python train.py --n_experts=48 --moe_layers=[1, 2, 3, 4, 5, 6, 7] --routed_scale=5.42 --tie_embeddings=true --train_tokens=609000000
Below are experts of layer 3 (counted from 0) of a mixture-of-experts language model. Rows are named router (the router's row for the expert), gate (a neuron's input weights, with its number), up (a neuron's input weights, with its number), down (a neuron's output weights, with its number) and show model dimensions 0-191. Each number is 128 + 24 x the weight over its row's rms, rounded and kept within 0 to 255.
Before each expert's rows: "gets" lists some tokens that make up at least twice as much of what it gets as of all text; "comes before" lists some tokens at least twice as common just after its tokens as in all text. This comes from a sample of Wikipedia text that the model never trained on. Tokens count by the router's weight.

# expert 16
gets: " ", "|", "-", " 0", " L", " a"
comes before: " |", " ", " \"", "|", " †", " -"
router [120  97 103 167 156  87 127  83  91 101 167 139 157 153 156  97 100 156 164 107 109 139 142 168 157 123 129 136 163 164 137 159 155 127 116 144 132 127 143 133 158 146 139 100 147 137 114 116  93 156 104 161 159  99  81 124 163 167 154 145 109  99 137 126 152 108 116  96  95 109 128  90 112 160  99 163 146 158 115 156 157  93 157 105  98 122 125 147 121 118 134 126 166 105 121 160 132 155 135 147 166 139 127 109 120 116  89  93 102  93 153 142 135 122 143 133 112 165 121  99 131 123 150 110 110 121  94 143 101  93 127 104 117 157 144 102 127 143  99 157  87 155 107  98  87 121 111 125 147 163 131 109 156 106  94 170 115 161 128 148  97 173  91 132 102 141 134 144 109 135 109 117 131 108  88 103 122 125 120 122 163 126 131 158  91 116  97  90 122 145 154 143]
gate0 [129 120 146 118 146 104 117 159 136 105 117 137 188 159 153  69 133 132 115 144 120 143 144 166 167 157 110 125  97 158 121 173 136 173 140 133 111 145 141 155 138 130 139 143 131 133 133 130  82 122 128 123 129  84 100 115 179 133  93 146 164 113 141  93 103 117 135 151 109 118  86 154 131 122 149 123 165 153 153  96 153 158 124  99 123 113  87 168 158 104  99 152  92 128 163 126 135 139 128 131 106 128 151 179 143 107 147 131 124 107 127 141 135 164 126  77  99 116 155 165 148 122 146 143 153 125  89 126  98 121 144  78 115 101 130 134 163  94 123 140  80 125 147 116 111 111 110 121 183 117  98 146 169 108 153  96 103  94 154 108 148 142 144 140  81  96  89 101 139 151 101 140 137 100 125 145  90 117 118 165 114 105  96 146 101 130 118 114 116 125 140 149]
up0 [116  69 117  87  85 130 108 115 137  85 131 166 132 141 126 112  71 149 137 126 166 100 111 129 104 108 138 135 102 139 154 161 134  96 123 172 168 146 158  85 143 125 122 140 112 123 137 100 156  88 158  93 120 153  89 134 144 101 157 123 122 101 127 119 161 108 139 155 134 162 131 135 128 138  93 121 113 146  68 115 113 153 136 127 117 120  92 194 110 158 167 178 133 161 119 138 127 111 109 117 152  88 116 100 174 142 111 108 117 165 137 131 134 147 140 109 132 100  66 153 151 120 126 105 115 150 134 115 122 119 147 131 161 169 125 156 130  96 136  89 135 151 145 131 105 128 140 110 130 104 144 139 127 127 174 132 161 105 123 106 144 154 124 163 143 132 127 145 139 108  75 118 102  96 125  86 135 141 146 115  81 118 126 148 108 152 157 168 125 140 150 141]
down0 [154  89 142 125 123 143 192 128  89 108 112 137  81 129 127 137 108 122 145 156  78  87 173 112 115 159  74 181 113 116  88 140 165 127  92  98 150 134 118 143 131 123 140 168 147 142 168 111 106 109 164 117 124 123 148 148 144 140 146  97 105 146 180 117 108 115 109 155 121 147 108 115 126 150 148 106 134 126 159  96 131 135 105 151 144 136 101 137 135 132 131  91 127 134 128 109 153 139 133 149 125 128  87 141 151 117 136 130 150 147 105 118  98  69 163 106 145 165 142 135 124 156 109 165 108 123 103 149 134  95  84 117 158 107 150  91 114  91 146 132 178 152 114 108 136 162  86 123 108 107 149 162 128 117 102 155  94 101 136 134 140 110  98 109 133 110 158 152 108 164 163 157 115 128 119 118 154 105 166 102 118 149 163 119 161 120 149  99 124 111 105  99]

# expert 41
gets: ".", ",", " his", " P", " (", " M"
comes before: " The", "\n", "|", " In", " It", " He"
router [122  97 105 168 156  90 128  82  92 101 167 141 157 155 158  94  99 154 163 109 108 140 142 167 158 124 131 135 161 164 135 159 152 128 116 142 133 123 143 134 159 147 140 102 150 138 114 115  95 156 105 159 160  98  80 125 161 167 152 145 111 100 133 123 152 103 114  96  96 109 127  90 114 161  98 162 146 158 113 156 158  92 159 105  99 121 123 147 120 117 134 127 166 107 123 159 135 157 132 147 165 140 129 109 120 118  86  94 103  94 152 140 130 121 147 132 110 168 122 101 128 126 148 112 112 122  94 143 101  93 129 102 116 156 147 103 123 142  98 159  90 159 109  98  86 121 110 125 146 164 128 110 158 108  90 168 116 162 126 148  97 174  93 131 101 142 136 142 110 138 110 121 127 108  89 104 118 125 119 123 162 124 130 156  90 118  96  92 122 144 154 142]
gate2 [114 103  96 114  83 139 126 127 135 118 134 153 155 105 111 131 165 164 113 129 121 143 150 178  69 142 157 125 160 131 152 120 126 148 125 119 151 111 120 135 130 123 171  90 137 166 148 148 109 134 145 138  92 110 130 144 132 165 102 141 174  92 174 140 119 110 166 122  91 113 119 134  78 106 156 112 127 150 122 126 115 130 108 124 120 107 128 127  95 103 116 100 128 104 136 157 143 131 110 134 136 154  93 134 115 175 137 136 159 146 160 145 119 114 151 109 124 140 140 153 133 130 126 155  99 135 127  97 184 110 114  93 115 112 162 124 123 125  90 148  96 151 132 167 100 123 145  80  86 150 117  93 179  71 148 175 118 143 149 117 104 121 104 125 107 124 113  92 125  93 121 137 112  94 121 120 188 145 158 136 138  79 102 103 139 113 102 154 189 124 142 132]
up2 [101 114 112 157 136 116 129 143 122 156 117  70 104 151 133 131 141 145 130 126 156  96 153 108 133 169 112 149 128 123  94 140 158 127 109 148 121 126 140 117 153 179  83 143 133 111 165 146 147 132 209 147 123  72 116 142 133  89  97 141 141 124 141 169 151 124 123 142 123 110 103 158 136 144 134 115 161 132 122 116 156 101 145 107 140  89 133 106 110 120  79 141  95 125  99 100 150 132 104 107 181 128 171 127 122 116 115 145 103 108 126 104 126 136 110  76 180 142 104 120 178 108 109 145  55 132 117 147 134  97 170 106 100 135 138 137 163 128 133 136 141 161 134 126 125 108 137 123 118 103  84 110 147 126 142 116 113 142 146 103 160 159 139 117 172 115 142 111 112  80 123 137 119 169 105 159  98 124  99 118  79 163 161 102 145 137 131 139 150 127 118 144]
down2 [ 98 124 147 113 167 169 130 133 128 147 133 125 129 120  84 123 120  63 144 180 154 136 116 120 139 174 134 146 129 119 155 113 150 129 138 123 120 117 148 136 104 114  97 113 124 118 125 132 115 111 100 127 156 148  90 156 112 104 164 146  87 129 136 121 111 120 156 108 149 153 114 132 132 113 107 116 160 148 157  91 163 124 124 155 101 137 153 129 128 139 127 146 114 150  95 181 106 106 148  94 105 116  91 108 115 121 154 127 103  95 158 135 112 116 128 105 109 179 149 127 158 164 108 159 132 103 108 192 139 114 152 128 152 136 100 107 111 126 126 105 137 155 104 197  91 145 129 133 140 143  91 110 149 102 138 120 138 175 144  95 115  98 149 145 131 112 141 118 131  49  90 125 157 122 109 154  64 137 113 153 122 164 113 122 126 126  97 139 144 179 101 134]

# expert 35
gets: " to", " in", " of", " with", " on", " at"
comes before: " the", " a", " be", "E", " his", "N"
router [122  98 105 165 152  89 125  86  96  99 168 142 160 152 156  93  99 154 161 114 103 142 138 165 162 117 130 139 156 165 135 158 156 128 107 149 139 121 137 137 162 148 137 101 150 135 113 117  96 156 106 161 162  99  81 122 163 166 150 151 105  98 119 126 151 109 116 100  98 102 134  90 107 161 100 163 150 159 113 156 156  92 159 106 101 126 118 145 118 121 126 126 166 110 123 160 135 155 135 147 163 136 131 111 119 117  88  95  98 102 152 141 132 122 143 128 104 169 118  94 132 128 148 112 112 118  95 137 107  89 125 101 109 152 151 102 122 147 101 159  94 160 104 102  86 120 109 123 139 164 131 117 155 110  90 165 110 159 127 144  99 174  92 139 104 143 140 147 105 138 106 128 122 111  89 102 115 120 115 122 164 119 136 157  96 115  96  90 121 143 154 146]
gate0 [129 123 151 170 157 128 144 102 118 112 127 150 122 170 125 120 103 144 147 132  95 149 105 124 144 132 140 183 132 185 155 131 117 140 147 125 106 133 162 153 133 143  80 108 113 126 131 140 145 174 139 159 129 127 119  98 123 106 111  98 119 130 141 138 176 161 132 140 113 104  69 117 152 131  64 138 122  89 124 107 102 104 113 122 141 129 158 131  88  88 182 140 126 122 146 125 184 159 124 111 108 146  92 125 116 128 156 188 124 138 117 146  74 121  99 131 158 166 120 111 126 125 142  83 129 101 119 139 110 125 129 114 120 100 192 118 168 145 132 117 147 118 104 170 118 138 125 105 118 159 113 151 143 125 121 136 149 125 170 160  70 127  85 141 114 119 103 123 130  82 131 101 136 153 124 132 107 127 121 107 179 165 133 136 154 103  96 111 121  95 128 117]
up0 [145 135 141 147  90 143 112  96  92 134 112  87 112 112 181 102 141 107 121 132  95  98 115 114 174  88 146 157 147 132 118 126 123 137 107 101 111 167 147 104 143 135  64 163  88 142 197 138 123 142  76 127 157 156 119 128  83 139 172 111 147 114 125 125 123 120 123 136 156 149 127 155 145 125 144 188 143 134 113 172 143 113 103 171 121 140 138 132 164 164 156 134 116 128 149 133 136 101 133 142 138 123  89 108 128  78 120 104 112 124 133 129 131 137 119 114 102 133 104 128 151 134  90 142 139 150 126 100  96 153 100 127 141 125 160 125 151 131  60  86 125 167 117 142 152 176 145 121 127  92 125 135 141 103 129 117 101  66 138 136 133 152  95 129 166 125  67 113 127 122 132 124 108  96 124 108 152 143 101  96 115 150 150 149 131 155 144 117 130 117 133 152]
down0 [150 110 100 141 132 141 130 189 118 133 133 137 132 136 132  89 194 169 151 109 130  84 134 107 189 150 134 171 119  83 102 106 171 109 146 162 122 110 131  99 172 158 106 147 117 168 126 107 130 157 125  98 112 107 106 119 137 131 113  96 130 150 120 139 163 145  99 124 169 156 118 129 134 168 120 105 109 142 140 124 157 101 130 104 121  95 113  98 113 140 126  95 161 133 108 146  98 108  99 106 171 124 111 109 118 110 107 147 135 120 134 152 121 147 106 122 125  68 147 133 106 120  91 194 101 122  82 151 130 113  97 122 152 119 126 126  91 119  92 128 116 123 148 165 157 143 124 117 130 138 133 132 125 129 117 190 143 130  94 115 121 137 150 138 138 135 115 114 124 155 123 178 152 123  99 114  85 105 153 126 112 153 119 145 166 169 114  99  80 126 156 144]

# expert 42
gets: "\n", ".", "-", " on", " to", " from"
comes before: "-", "\n", " The", "–", " In", " He"
router [121  98 104 164 158  88 127  83  94 101 171 139 155 157 157  95 101 156 163 111 112 139 143 168 157 125 130 133 161 163 132 158 155 128 117 145 134 122 144 132 160 147 139 101 147 138 111 117  96 156 104 163 154  98  80 122 161 167 152 147 111 100 134 124 151 107 117  97  94 111 126  89 113 161 101 162 144 162 115 158 158  91 158 105  97 124 123 147 118 114 133 124 162 104 121 162 132 157 132 145 165 141 131 109 120 119  85  93 103  95 152 141 132 121 147 132 114 167 121  99 130 128 149 110 115 120  93 142 102  91 128 102 119 157 144 105 126 141  99 158  90 159 109  97  87 123 110 126 145 163 130 114 155 106  92 169 115 160 128 147  97 173  91 134  99 142 136 144 108 138 112 118 127 109  86 103 119 124 120 124 168 127 128 156  90 120  97  91 123 143 155 142]
gate1 [117 130  99 151 126 153 105 132 127 115 124 111 137  88 127 155 129 113 199  99 120  84 155 146  96  82 161 128 110 131 177 116 147 139 126 123 126 164 130 114 141  94  90 146 118 122 117 102 130 143 116 171 146 151  94 167 115 135 145  88 137 147 157  93 127 114 110  95 111  95 149 140  79 145 133 175 103 129 165 140 120 107 122 103 107 142 102 118 126 185 146 167 170 119 107 118 118  98 159 105 134 141 150 148 123 128 120 111 160 154  96 130 112 144 128 115 150 139 125 157 124 133 108 144 159 131 106 109 149 116 126 124 165 127 126 151 116 134 107 144 149 114 120 144  87  80 106 139 127 170 123 103 192 158 112 104  86 128 149 166 106 136 100 125  79 141 116 154 127 154 150  90 104 135  89 147 110  73 132 105 147 113 129 137 175 124 127 181 121 138 127 125]
up1 [123  95 118 124  92 135 166 113  95 162 109 101  96 129 112 127 157 164 120 149 130 129 149 101 117 150  83 157 133 107 111 148 151 131 142 115  68  98 131  81 106 133 132 127 128 102  98 112 149 143 136 138 187 121 112 149 164  78  86 182 164 121 126 165 142 140 142 153 122 130 136  98 107 151  82 109 147 108 124 159 112 122 126 127 155 133 108 103 107 131  98 109 124 138 175 111 128 165 143 149 115 165 161 112 107 104 125 113  97 169 122 161  91 116 137  81 106 120 104 130 152 139 116 118  78 124 143 122 149 120 144 139 134 141 106 124 134 142 159 115 186 130 131  74  99 139 132 136 108  97 109 111 164 155 140 170  89 170 136 155 135 144 141  97 165  92 119 139 141 146 125 111 145 177 109 122 135 153 117 107 148 156 115 126  91 144 126 137 164 134 120 152]
down1 [115 136 132 108 124 112 143 170 129 161 182 128 151 117 102 114 121 121 129 141 134 133 101  91 118 146 146 157 129  88  93 101 137 122 153  93 137 132  98 125 145 136 186 178 141  99 129 117 105 144  97 137 139  84 106 145 169 131 133  96 139 118  91 138 140 157 155 157 163 111 149 129 136 116 106 156 111 101 154 161 154 179 108 130 125  91 108 130 102 130 158 146  95 126 157 137 178 185 142 164 110 144 136 103 151 152 118 170 117 159 118  99 132 139 124 108 133 113 119 136 118 135  78 140 105 107 176 119 132 121 139 140 125 100 126 146 144 138  82 134  89  88 127 101 127  82 142 119 165 121  97  74 144 123 108 119 152 124 144 116 132 127 122 107 167 107 152 142 111 136 119 116 142 115 134  84  86 152 105  88 107 102 138 143 115 156  62 147 142 164 131 147]